Experts of a small language model.
Size: 9 layers, width 128, vocabulary 1315, 3.79M parameters.
Below are experts of layer 6 (counted from 0) of a mixture-of-experts language model. Rows are named gate (a neuron's input weights, with its number), up (a neuron's input weights, with its number), down (a neuron's output weights, with its number) and show model dimensions 0-127. Each number is 500 + 50 x the weight over its row's rms, rounded and kept within 0 to 999. Numbers have three digits each.
Before each expert's rows: "gets" lists some tokens that make up at least twice as much of what it gets as of all text. This comes from a sample of Wikipedia text that the model never trained on. Tokens count by the router's weight.

# expert 10
gets: " C", " R", "'", " L", " H", "ad"
gate1:488528519544565450506495457541500486463462504531538494506520447485510550453478516354506497478444479460478508566489405463485395436505452527519438503502558493483606517494507444568490442624544434492551564526512485476487386428509486532510558452539481481524410424484526508464461578440422445458514506406576424488502606478426488418468657495532487548492522511440576518527491520451495429576566
up1:530512510533385458554478563527480430464510500471498538531457511486465587495533431516473467451469454484469499544441524407578517569493397354481564415490441494496518523520499586505503512561510479562432483407516495412523564489473433477425484460491420476484529556518452516509471536476530500511543498506644432361584470510523480563528510502495549495449583515344514531531583494483488541558525
down1:490540560514523431468493633513543460389495468439505424469494514458544520464530466458544532547484504539539504534435450489449529612489583546382494576421516468412518484465476496428470564541533561495469538533562445495539550439400505563575535501425519573471531517456521560450469491543437493434528520599497362468564435539459410497557521514482509497491476487526496433415481424569555451473496
gate2:513410545474428582557516531489583447429481418513548542440575521488490534542448444491570489482556502487641460512469584512582528429527456533411530530438541436540549519605509557491537528520469440476521471569426541478472573503451564474509471367534542529432502373510491441510516422496559539556501559532490448538521554471550525449520468522550375522511479503532462519436552466510490450545559
up2:494457515483437564539439537489513584464587462577488538526559428615484574550537518469474566475547501499514551397499507587465475593527518551476425492501483443450481424498464428532535438592522477482421514399554598583528588503542513536470538575577493536511619497542429482593499591457509560500536517478455483476484480409516530421563525534560459531554530533545486473456505474581451502517490
down2:542481467466550470490514453493469568543496489576457566459502402566493473464456452594387620520560400445519498515478502497519467502567520548560473522506483470521621473524475508437416477457518539476466461398454549503520477542525573491563538471432519499512470509463506504457401588558395518476439482439530528500541346572532608454488498463481550534492409550479479483579439491577474545481498
gate3:496567551450532515444606552454495496391525536552594516475443588537495469440563417479540475601479507417444397493548443453516493382482510507453485589492434454443463475509465488564531485478500426481459517544412495495537468458467573501437526456547460465508505538536477537457413481503423461502479486482446538544450510590585473402543552510498435528429560533549507565461550388448499485534578
up3:503466505458489516568415557496534453442438455406516495492494464439474573499513508515456551414526491460544598437442385533425573473497516552531448462507507514527495492514542417604515590558525523451582545454572422388519587440514516540502432552462481489504557533493441476536429496485473472478394504522556445475602529455487484507485571446496590545583588539414480447491538573551520487537457
down3:464571483553498539548408574567565462438542436458467418464508495519544440526509340453551471554582418434480512524498473533522497517529608594447587532514459439541478453516532457511519533509469508453517505562484553547515424471509562397531508424531543495391466518562500549513379511507475469384493522532564512461488459431480596439474529478556506444478476593560449495465512525513435518492473
gate4:418443556474468463519638512440437428624600502433456610553481554471542577499460528491508467532435475445503500516547505552520467518505491570476441579552490541581520498493477480511479546446520560532436495448481472503515475524543420525485549443545505594465480501528468451438476487539557448457584518536562486613520487433487478419549436487548483426558523432481496437478510399491436380545440
up4:546550503510472479569506493552604438599572485487458462425641451521524535603563466431411456464481502485523423425453474495411490407516500543488540484543576607535523576581428513534487588541478497488445381491481538517505479518510462415479534430588499456526540485485499427525509480558486497476523446512543538478490454637532488493542473452465513397538503480489502422506472464420542501540496
down4:527470517534534460519520577452458603574486560449495484443561518540535611467543486564489506437455494471492533562566503570500558499582362462496560506326577517571545498479405497553483483549474496578545527453480542539474494509498519448423521446503477470469436561570498532472514462472533491503427560553475501533426498568556432353452465515419552559468462515533489446550520474486565513494557
gate5:578567537521496469465500415528521384516465520464497463545478507474503513428525465478459538592504548465552527543499526536525513436397491506514473481404546513547476474455502504431483426443591586590565488574574474596462490524463492495475409469499522459445488586551466479562536530549499474587525467547596467438627466566452445491585496429461413520536440571464521482520401562544495556445466
up5:414498538563472503474512481461478402457525449558526519534531496450366586449499526524611519380507489465461564506526584559426571505527494512522486533506464489503497556553583465426504517485462472405507465517507476495530518576520519485588440559465542525527528506514570542508508616410504574438457465516501563532438427460451487508518486431482423503585433497552555457465410418533601463597494
down5:446543635556623481601472468478481419546546479466394495486518577605455550399485475528502473488445441470596582466499550440449512530480521560514547470506563574465518516483597603531507436445526445498524513500569583451463444495484571504426498546501480446459494515479511510528519510458496529494497468453507443577545524541520411472579502572531474500439534599491434524525597530563446540527537

# expert 14
gets: "ent", "b", "p", "em", "v", "st"
gate6:441468510484431462374498498480513499534416501508481473542559420473522449483547478518565511458518529552425545456472461544522444515501497483449433595499585493491448544586467536568469526586507508460427571551553509585497443533547415486547502548554508554510534519560606464582483525526475492584433539506511474521410522594449441469547447465516502509623475422487564373521462504600549555478558
up6:483522531498608492552525452555504499402506570495529467457428484546497468551473548480500492490483475453507452544519538498489547497449490504510525492489430467611560500520466500467493604538445486511488472526458565432590540452479448525564505551455384526425488509538487503532456528467486505522536468637486481459499420599480547498416532495558423564442518632566503517519561633530428407499359
down6:538522469497450569520523537546442495449414488590485422503483546540488545490536508482515563607429490569576510573478474578460460482494558490483533415487438575476530519432414459432504465505521517414569466504525589374527524514574457486495494504378498442552479504479583441508509439456504448575479503431532470634466548559452554455521438535488460510443517436512473516482438530570443502625509
gate7:529498573439493423404529447493485541641541452466431490541518543495489663454483430565472600579548498503519545463502487654422456597432525488494570438527483510530501443527520485522575563496508449478576473484469501558469546547584478469507514562416469469565480551438492542578515472553442489522510468501546530520411563449462423544526495512534471547458481468488524504521541507530465498392469
up7:481426358442499475531436492543440541535489552468514481571483491518507472522539389585511555581494560486555534503494515470456487564521506516570516461556493557538554445492584516538506619435509408464531495498483481548458613450538525557462496468411469474490545481492497606467493544460407494509596455387605532561526588515510471471494466482564431465510541603516430506453453492502486469423567
down7:448463440504515560516492498435559462488486538542526441528582450541500471559477571479451501561554561399502473452529488553567544402446511511489460486480478437477473441453429564499447444560588551454530507525452469448502458569530473507491563443485520607452429554501490479548485520602577499485410581488558438475351411456560551504412392562535434478529497447514503484416495539542521472501440
gate8:504531573485488532522489584520457498476557417494456474482563492448465573518517371606486418554489509434477518530505555526501459589547509544566472527497601439433541501474445500485559483518548517453521568488475448494560553622514485547497572475456464466615480529473560523536508475486395495464395586530490502502451473536533504476541516406515494624489566496512482457434668453472535488471470
up8:515410570498506443579612425509547457494513593570469439407467520538486578549512572476492528570523502541450469549517475354453437437420478474523430453470518519572541432399509532426510526578482533517534515540524557450411542418419534427601411519499485501481492535491446497460433589546545513510474475482441501487490495482486536526456537481489462456482487472438516545537456522592416534572545
down8:462560542430498396482494560545487528484620467450458420489560580495492456494543492458608539579501499547525443475546421502508470492443484515462479459570502556519534488451509515587451415523608492475465545439511469618432508575494523399523627472569557498580500485514510521604519412505545529519568482432536439521500516465540503479549529472551477411518453513571546541488478577394513497473530
gate9:495541473487441621484521559444556481542495405526464522556564435480567514389540465538494395497531547476483586544451489514460470465468459507468450545573558527501579533448475512522592560443449526537454520415457482519470525562548482459494533479439411528523480536579531508504532565541477518596452519465519559483484442418530499449478516419436406492517575616491485530449598440583515582413497
up9:515570535493528560425411456438507458517358502522466427537489498552563445526481546529525558476496510480374520465580562505541452503558456482518407573530369438487513490515510543455491575510481469559556437571490540472432503537477506478497516503588480515447455427496505455512556558561463555550495469548475472478598498461562592398440428427428442465543567416500547504563429523459513505520459
down9:481473464524573510465512576521442504523580461520426538493509422493573556492555455477531620544463568473461412537537532443469495510470589460509391517419471453569478531457415557501437398460467513519460441423486538479497486411606550442443492519508493495538512506497510540571576464451469486445443571596486499441489570460527491491491472573468610520455449430510398524594441465499549460503565
gate10:520502503431473479562552499555514464507562482432443561558527452421429525407466522518496458573474508482498435569527493443553458520394541474500528541499447557620439432414629567435513525444499584484581461494572469520480499500466460558568495429433542588428496515500439558449487544505488550498527450489455431509544486463560464466598584481520503471481477556446602435387499439488477501491458
up10:493410581546456531594440392549509418489510506509442491505504468502493527453547493522457470456522505535586505545508482442532470474430524468509563530506526494464497439554588453509561499473572512557536455441623442542548521534561572417552537502497440448580530516398520492475457502544478512512388447571510510528577447437571433509528497438439551466519567612488569498462543397557560453429562
down10:472535533417468405488575515493430504415423455483497475573515542463475515551479482471483510485581515522542486399499394531468473493511445478453519508504435483525448502476489470508433418511477510516429616512540477587468515441536539457429501456578480440505466441581493447479408435467520488477588440414497530529518442473473517558485440514528510540501581378538462550469505425353480360449493

# expert 0
gets: "e", "er", "o", "u", "ar", "h"
gate1:431507521444599519436566452485492523426439533498523531563525465558463498539492577434499543533438548471491525541474522538528500530496540583591513523634556455531558492540499443493478462536547411533558505496485469482472470534519491524485532437510495531576461370498626471444439545493558446549511567457555470523518537422461511403493541541569403480571428456400535478412432517371503505496520
up1:607556477442451455579476498530594510463558518495547556566518497479496611480531502529386526450581488523516448523443485472512489485449449410420534467486528544478432503543512612584528591624459450547560515490550504575498563474537489497461469485480458499425516527511500495492561529575568411556509510540609499472484548498518519583447479567465549484388571446474559474542523479427449587474511
down1:538428494472432485492442550514528462494573492467537468424525566484492468511500473462452438543454424533517510529484440407545537452518562524454382669594373560505505490468501458507486499512522537576446472465514523541503441472420559604487552567443538503565555599505487536498483542488433538480461447567452428443435546402459418523513543476508536522439476418505439462517497509469550513559419
gate2:559460472441506565506537542524530414487482471478513567418557489530441514458460425476539491627468499439537471454460546467550440501484479536425517530551506443551512473513589558535503492531462414515476503526477507437380469536587443447501531388513447540420447533469532413510536504557422499510553572562454494523455559589595523459527510510622401494437548588493555431455499415461539504462485
up2:430583555602536488570458495544520506465519349617465530536499429512605512542544554490453485463455497534456497479524491549410530528490534425577491498406523417505445552465458479504563510545523556534434493541548491471398617507505514557464493443546468555508516504449499453579443560440562466532625513500521560475488484508471542574549444466557564504508490539523556536405457568525563484552516
down2:461435451563445471523566485487518481551494561555492512526535450560491483464544395518417595511512467475453489486476481513509502548441452431462425439533447557494630518509531578471537496556403540472503449525421559439434497519483548575490488543468507473458391458508425463376438497487511508567500476495561563408470482518525450486480545402580475540529455556425556590519486432420460405478442
gate3:507522493569462612557624597525483399492465483582507622480512599463587493438665467440538537518418547420528523504474450545495586432581492528482456526482480541493457456525477484515479541359516492537492484546510476535508443567471557483548508479506476536478457459552527531509412524464428475491496521473496464480439475508530482428484522583493432447537478518549529620526473490479510500563566
up3:550504406468523473410489463488597523471524494323527496518557466408477433562500515489505587486521550532503521432463449459514570469533503563428449529488502560517542503542524489686453511570509448514493508476524494488513568463448410550451427510464463518555514520483518504558511468501483440541505610548470460522438568433560518407433575454470472544498530496466486572442520538548508516622522
down3:505497537510600527493556408505609554382459438492439539480507530474538462464515449492510486550525453451476531426422418453466498486439525579426605497530492509442513431449503414567498498462429621466459472598513484505479495543597520491575570533484445470443441444567519550480427473518490504389450458515541517505602475597491549423477576521503457518467562495502472576451490545541515548496540
gate4:441433528487534513507519490478464458552533619533435587486372500495556551466459362537567473625519449477517508535454405475529510530519544422430507584513521561633527499504514484482482551395516484512468491509464500476522491455512493496435504477443516493460480518458501486493476445479488532472528480495583506523627487495536513480584385521532421498523463342550523530467457447464458480486392
up4:510571515506501502525515430516510482502575475447391522499506401380545572543509526499456531454597442514497548501449505490465584555486444448441485547488468543420528521514408514556552524517498605490365430472563543525574507513443448499416538550424559451504534496537554547541466544540421404446541532490529547517479513478501551470418488413499447413449537458578563425491452498412547454515481
down4:501484562448481466458517584477478494464447495496504520449557453470559483533531557439471517469483507535416500575627445490501409515524412429473439510472589464511500444451486530476501457521475608551459490512461460560427455459426581463495404427525383567395514466569569425511563410484476480508475567540487574463512473473545621460449481515460534585513451522587514512572445543495433502467498
gate5:470564514460514408559525408561577472493485542538465451516455432487562519511626525458475478566478473461554458489567531598474512557458514549461540532467540534492471513490518596446541496495511431626494447557553459603455562495517528497534473459528496459343539498521455519491492509545528464484469525454505455506551465514460412540602492485552473479496481503426539520533444608596380609528463
up5:420510544504458457483431531467594533455481515590464598526512501458513541504533578465535548514563471519442540592463522479469572461496485489567487493450402553422525497394510458558495537379477500489527488503571481508507594486543462492458449430483572492524540523578426479443485510434497628458534401496392647467470440457514539497438489428471471480509482460479486460478545433430416486455480
down5:442481551527526471599478411428482478551532491334489511521500528469509543425449485445506497581462478419510480456522479529555527585460456478498547429471402594547577492497606521498514479524543448406492556466535580481429428401549519448492487525442471493423427448472480499553493459537486548480514482481533513582496537586456499470531498502440488509408525563516469560402496475637542534533458

# expert 6
gets: "al", "g", "or", "ar", "v", "an"
gate1:442421431471523513480447467431463486554492467559533525520590503525546436466560557478494517551453482441456456525451468528535519460479490553495476516514646478539549558552417370498423454575556475444514528517478486476442564444507538562481548457525408495472515422469577476447537481489480383508463408473517523559494585519410483394468607481478455538531436498444468532467392516447499517576451
up1:495579351531527522635477520565544496509531500537507536556553539568487588516503466539382554406522500448484511581462426451569580562519452502458578515475521553450489491510540564431603525481510444591562531445542515512518472463546511502485537512481494554532527506512431473531527530475509459553452531522547486488523545526554462538493394584510640538424578446475535482520545499504428557493595
down1:445547470496398516457501602469512486457563491494451508525509548540485437559543497488475426572533506489572477499404564483521419424499580469518416569566480496438497560505448538412475501515514428468443537441485610539566490455553503508577506537423448583549534514562539507536402543464446455492468504558513507405439517412451513473573492472529628390440565530464476578555491501512490483520437
gate2:544435498473436612513569532502487388506516491461543569430584529535454491499529460426526435540563469417550560544459476465576484531473430564444453505399539534509470390546510574495575446508460468526467510580509477454504553495501567484458521411465483566440477458439517378492435484540445451494489532440545425605448531529490533392564444542594493506488465556543428549438503480504513492509471
up2:487532489468467530556520582566426522462568409501434558519607477518475511514526602400526466524526473557512622535492534516497427510433508534557407522452523497535452495511497559444575509508392469509441488461568540503453597461537509468429498544559428557493559542471486448504619572494498470498561527471572440497504535468456533505587497519657484518581472491476526454441468410483534429475496
down2:498519443522540535528480483501473478526520474526499494513414493511478499438422556491495565495480460453471410559488501537446493509472528567469453543551445551519458450611651480501463522572476525450472455513502514426586482597436533569448589576323519374503425522505484422575456493512390573477406436486519515502528408563528514565416490522527542478468515537476507470528554514525525524498477
gate3:458499468550500600514587601495510456619457526506613524453546584501534494431622403520477553461525615432429467508504477443557492409531503511557529519543496551567447512487511479505523548443483516526464602527511554520577518469479618586522508477545509458556522486518482516426483530525426453557566504521452549556391519511589458486500545526491549446521529525531532540503495473442488483592592
up3:511415484418508476503496508509573564480433448405486472532510514451533472537519539554525501519488474506539455580512513457473613407476515531469407519498467583478461505568509498633476466587475375468516455467528521501456512473489512571469468538531538526517566522512515509523404419448364497494415496419481528451534559394532505438413502568560547482492482440433439507480529578550605459575487
down3:575464485460516433512540587512507505396445432501524423447455544450493588526528454515464481525524439500498438427413467471452473443505481511510613501450459515524546434481489439555480540603398510493533527508495419516514540493534594470489528453602472542391402468484613513480413463548507557474507515610550500461531474491491623478528388433505462484523511575532518437492521456589495506506511
gate4:396407548560435484482580516541508548559521591646434483449509532525558528472464457486594498467494432477488570471565426446499529539575454454509517512522508488551485479599553548531483517419509506483549533452482568453550464485504492548474459415534481590559533440461482505406465434567507509505587485455509521565584523454417484498597428469569466426489534444474531498491542404431468533515433
up4:569492515476508548556520508523496436492529574435452511460586482526534520618490462454477557451532507485492518404427441392453586529489431441450423526556472540513463529511575582541493411512477539415444481432625464527484505513493532392450521439504515415530462496515448472453490490556456422554510524516520511447424533543544472493537517458460474359492476552546524453471519437370538409479512
down4:444527488500574475461441547483542525478458504492482495522565557462529510505631576462574547540473517571436538494613486528502457608516493460553431482422611451530423516478444505489484368464496616485536498470572426514512427491528534557522458590529481486469475535539549499457511389505588559480492505425400487476530444488469469469473515508526591579424482493589512448535517485413503532569485
gate5:483523584459458461574446464491500451540556478536500528568541424514521491437528491478459511590459449530447454413452521545456537508500549504582507414443555515550450519417608537557555529542557509569525470602536459542574477481590557486462337475556438497465529585510497573503505491563530416534425502447502470510549443520466479487599487432555382527507457571437488529512474469555486548460477
up5:452527544493476471437484551397556505538403486606539589486518519471401495497500533536550486407507449516427523490503583485404494441569541548505487532544515481461469566503524503522449487474517460475511519489494449559577586431547431589536372557501572498634567461598469447522463506487516502379451479541503606570419468423549507464481517469454503505504472598488485481475524431520522525509521
down5:439403548558495522582489394500523448585480502457479482532510572466535519457445498523555461476458489483523493444484544524517494545426482560487525486523562573475634485544601505589517419434510461517479463460547585525434478476485585577498560574455455550410440464494422501496473428539474549535560549506492454564484573611462510444505554518517471494533668559526578515462541488506530536467451

# expert 1
gets: ",", "ed", " and", " of", " to", " as"
gate1:376467468479578521510445404582476479505484504548558476531508502571476511590539548551547463458426485553501418583423511517531551542531484513500476503513528499518516563537494519531424512461511467487662494488475523471550506489506532530490533408464509511527380442420586480455452452443394451484468392488542507554500537526442464321478627520453493523548525507447503494527454499520531466487460
up1:620531450515410525485463468501512436459478606462435548531560514464507619490549483470425514514563469460475477562378432468511563536457461477446516470443530543442528517483476520542504453574503495580467444434574577482455513427498518447454461489525397466501514532614500373452531547502502493612460569505461427533514421507505452551477456529536553477506553481381490509497500435579454488542524
down1:530564400541433481532534512540518453403514472537487466454514556428490482571525478532465495568440459558533568581395552348463516462503534565467559561529551516513533547548424489476438634538515499554458571486486567576480503452492514531439511546535528523494530601430506441481490540523516487502441438501453519466425582475425372520528538602442523537467495516458506596479575535521517487519485
gate2:504438536476457630512475533507499529553533479476503514455526476513451544485472454461530474608461548475566490462525550504533555443507483501486431540525457430518465400590478499525596521464456536505508594546579409445382553642516490411534477471514442529443487488501556422569516562507465506475561496580517467485494580514558503418547473508530439515440440548515474503502512408539549496648578
up2:457487519571549636491460576546514551515584457495489556480536471497598483469507492567521552506499537563500536484492536460491444537563457570439483527545467517502494466439470432509546408550507525456489612541610478489472571516512484416509539470558397573494502485539521423598499605450566495516508496541541501449521637420481560448508430453482447510507576557474599469529421477490500465597504
down2:427442416456503454493437504568529493540520493592472569509521467522564464529494452543481572545537446519495473437542464470462505596584500563524551490550535405499556430522541581400432571503484505531443493530464554508522481483443637528518490560467481483563407339550474425412443432538383498459460527521564530449533481488562471538415500525513497515523493550496523546508546579477482422491482
gate3:520436475491501620507621592433506489512428443536505525484575590526555548415567437456523595448562539415540560545550455521529598481514504537577465523520453504438523494453440448578528479373473471504510577603472508463485470490484592527537469485514499501492506494492535511490496516480367510524546490528459608501395494438535485524531548551535501454432490484499530587517504425525469504567578
up3:474422532499444498488518599488627475439490557375546465544517520513528534520503523481532550467436516614499442517489470583495510498444528536473455491512460510547410467506522528504444545516574430547486479416562412460510560481448498516493456526538503488498460541490615460564455556493436477484481644460448449540587471459536417419488534443488454601450631411446492477454503460556513489476522
down3:513544550549564508444592598571615588422394469452520482437455505611561478504620483486497491530509539538537509490511501538440567459500547523501588541520441429522438351503489435506497511523520529388554508507501467566558434531496486522559501504567515460436542557409570517507436478501476531434473534540494507499544404449445570474523522509521426511414545547547468479524477438538483486513449
gate4:432463486490457497469521534529485401544511443538373565544434527483544536469472471511548456547446452515541536549577546501481456470501545423435443504558480483517464479479524586449549605405526531509322524452517482521461618493522446513529503395527486581510465497416412519470527455512520525495546505536547572596574533523463489510501407528566474463453516427474512514445519448551421450520420
up4:472480492452481527525497451585572503494550505486426598419480449474468494548434487476459564459567486525511502411536537420484623514443523533527456494569510605518523538483383430504516502589612535430410402480559521498521521474506420486526494481470581506451527441469480502480537412575479494508553590562560594441472537526540507517497444494423443449470478415578514443526469440462518417480539
down4:527446439537540454495442518600509474517503533523495513516526522393505539393543549471415590467475474558467522522624469528453408555482448425504511473433551447550533503561552449491460470532559512490454423549514398527543563481540485595470521491491440528534471531466609471487533401467598536506461508568471584497453492478514570561524511536513525546452506507682515498440535510415493459511546
gate5:495562488518453462508602404582570470556562421452503455549537459383507523462533497400432537499498468486494525533507509525539583532529510498512413428455492547492520548418539490426574489433526531570474495532578465521451517457545456563419486520508528434378454560511509566461588581522545479539527467456440512421488432448507469537544531384533395496472457575459485454482542460571517520528425
up5:435483591569466522452486486458522417514464561594523553512569536435441556447469545570601491546526448470367474604492526532539500467569499552567566579526427564475494583501478515524307531512565505501485519421478430508480537496466518596569511506487456465601497495547482513509454487507567517422446493518522554536491455469461475487475544432442467520514465564511411477507435467439503465516485
down5:503451543542554448521499470443465498509555450500496465484560464512451492464486463474492493516467460415460537519516476433479635542564563450554481454569487500545466551621537466402527391484649497557481505503563546472559506473626506483482504489395527488498551455605415390508497525545459534488578502557474451547537578473463440505498501536479417537476635556493536530459518500545499501451564

# expert 8
gets: ".", "\n", " the", " The", " c", "=="
gate1:414561549460560477517461472424483491551497516540475524618518535578465514504542526558505450364430501486373552559461489484493522494554557524552422457507653450528541519542503428561449501529543452490528520464444478447514452474465509527566464490433524557594428458420554448425529460505472429466414512492587476521493558482443455452499600488514433446555435481490493495534414544505571491547502
up1:576482467538403527573564459495513432550438613518560497425581507551489587460550487514470521524501547499485526575410476407489513599474457473425556525499473525472507441528591523527443447544558489531549513446548550457459524467500467542426472468508443498497547523568424489539514494503549507572615513476567518561421427486481418555520488610521534520468532456436443517525538383446411462529570
down1:451577455532328532472491543608442489403595483456516456532529443485555487447490461532496511459530448506549550529484497459478397480544564473421414527513506496412496507605464474485422513561508453509425478495421462584443472473491411458435542534464575517566519492443593481449564528436475537463434463524460476518543535468502379539490511477476494531468558597409481558469496528502495472539525
gate2:506484505474374598477460533559531475472464438536553514415589484502448491474466478470592463520473543508631489513518532506567489410493475561422411497465487569531493433561511582520531564585506523475499598563529478493474559532489480450443515466501497527432481422544469414513496486525443431579525519511478476541542498588585555421557436495544463535528437508559511543456453368498563569454567
up2:459522533466508518479446589465551507437537454507388472514577463614572528472588513474453528570508513471444545446481496518437472535508496515423510511490502457511489476487394485490547434473446488489419486467566481482428492475508509528531501532591381588508539516502494505535577467419550483471541559464611562477442420448479542459588472485601517452595602551502488541453466575419587543548556
down2:547550500516495480532500502507522556562594475428566564490505405528482438510476589468477496472496484427515527562541494530419491557489491498546537478526442472582608495519568645501433487496402503495464476534496413564499467512448522500557507609421523584435537581455415496477485447465420572596532469490526524446573529514530594440546590544441441489481465552491438518565562505420512469482553
gate3:511482528512466578422614599473528504486480492523596502466509550521518537414561460417585587562531582524527535517559468486509499475502501491532509533484445638469495483533516451557518564410503420495490544549399461529545562485448594547531507515464466531540466475493508445484442507516402451541555395549432563635501552478583462473519526500494514457480491453564484604526529424463508483457575
up3:542501461423509476416429536395515494461628424387542521469560519452498488600427447501533515500430544476512495549515460508447656453498538584489423488495436465553533490574483412574485476601540508472458463426518457510501476517483422579519409563496519473533449495578514498557451512507452415467454578409492589543505471467527497488476563473520498531491561463424440506491510537510437508517535
down3:612523598500572543531508568549648493436459423417482414430444501507506483525568448554432520475448523539514548510440460474472519539522550484484558514524456556480539493474516501520488526467471546437471514590438454529554480546448505475575578504638555597382382489514526532509474552404496520432506540504536512530465444499559597458502451470526518438503471548522411515449551525545505466518488
gate4:431520561566493502434581468505497501591501544570460541432506513467602581460423515525558464570481500502569540530553505556512449552557546480473398468497472576545505494471605477490511522369453532449469536452463476430527464456541444506531438493581489574493487502463503468441449548529491442438595410472568508546488583457484451476526434617523441472550529371552535451528517454503454464477441
up4:592470472471495520577528432536554538505633549461472481521565550497426548585504453481516532445427537422551491401462424424418610516454497573470497479568460608464612486617499531575472526513617506480482542469522530540499548559521498533484538477495530482514506547530538465503456465601481441494515516500508554460434484511489531463484476427465428445415510588519514462512460412459548478501583
down4:483454515517510487512517587393503558533450499535500486502559514477497495525607591533424566536525550534469455501570522412471573509427428475549530549459626500516506570562401492444550496535603581547544457491499385452484518591434538514523421559473458520456442533504600501465500422523496523565417475510475552419500522524468475445470439458444526531415440503573539483437526501487510602534504
gate5:506512477451464533537541490579428554452529420559435522506559414474562525472497459424496512536503493493530456482538542453473501519475564408545367473519508494442425599442552509444570469383481511594540419529629455503408471495567459494529463510521606477448526520408499542497482540493497504532509557514533547549518493594375512500527522455468393523411444584501445444506473525519515528490482
up5:465471486480430572463472480453528476501518522579530584514593559517438529424480515606528395489502424522482505574508469377527535447585527510606494457479436505498505507512496485596401470515507533435472552465425467609539566440470519515550564463497500528531444543527480479477487577493568594470440552573524542534458494425554479500487561368473471460575529472520393494520522432427484462502533
down5:437457529488462537536531485418551492584493496464486548422509501510500505457434425535442477519473538456476536454486518416588542437467450493547594418424490529606502490548489571556445507447581513622553454456552581571531436479515516585516563533351431385498511487546418499469405439460553483483504519528417468489517480547443606427528468538494494517481493535472529514534510481519506574560502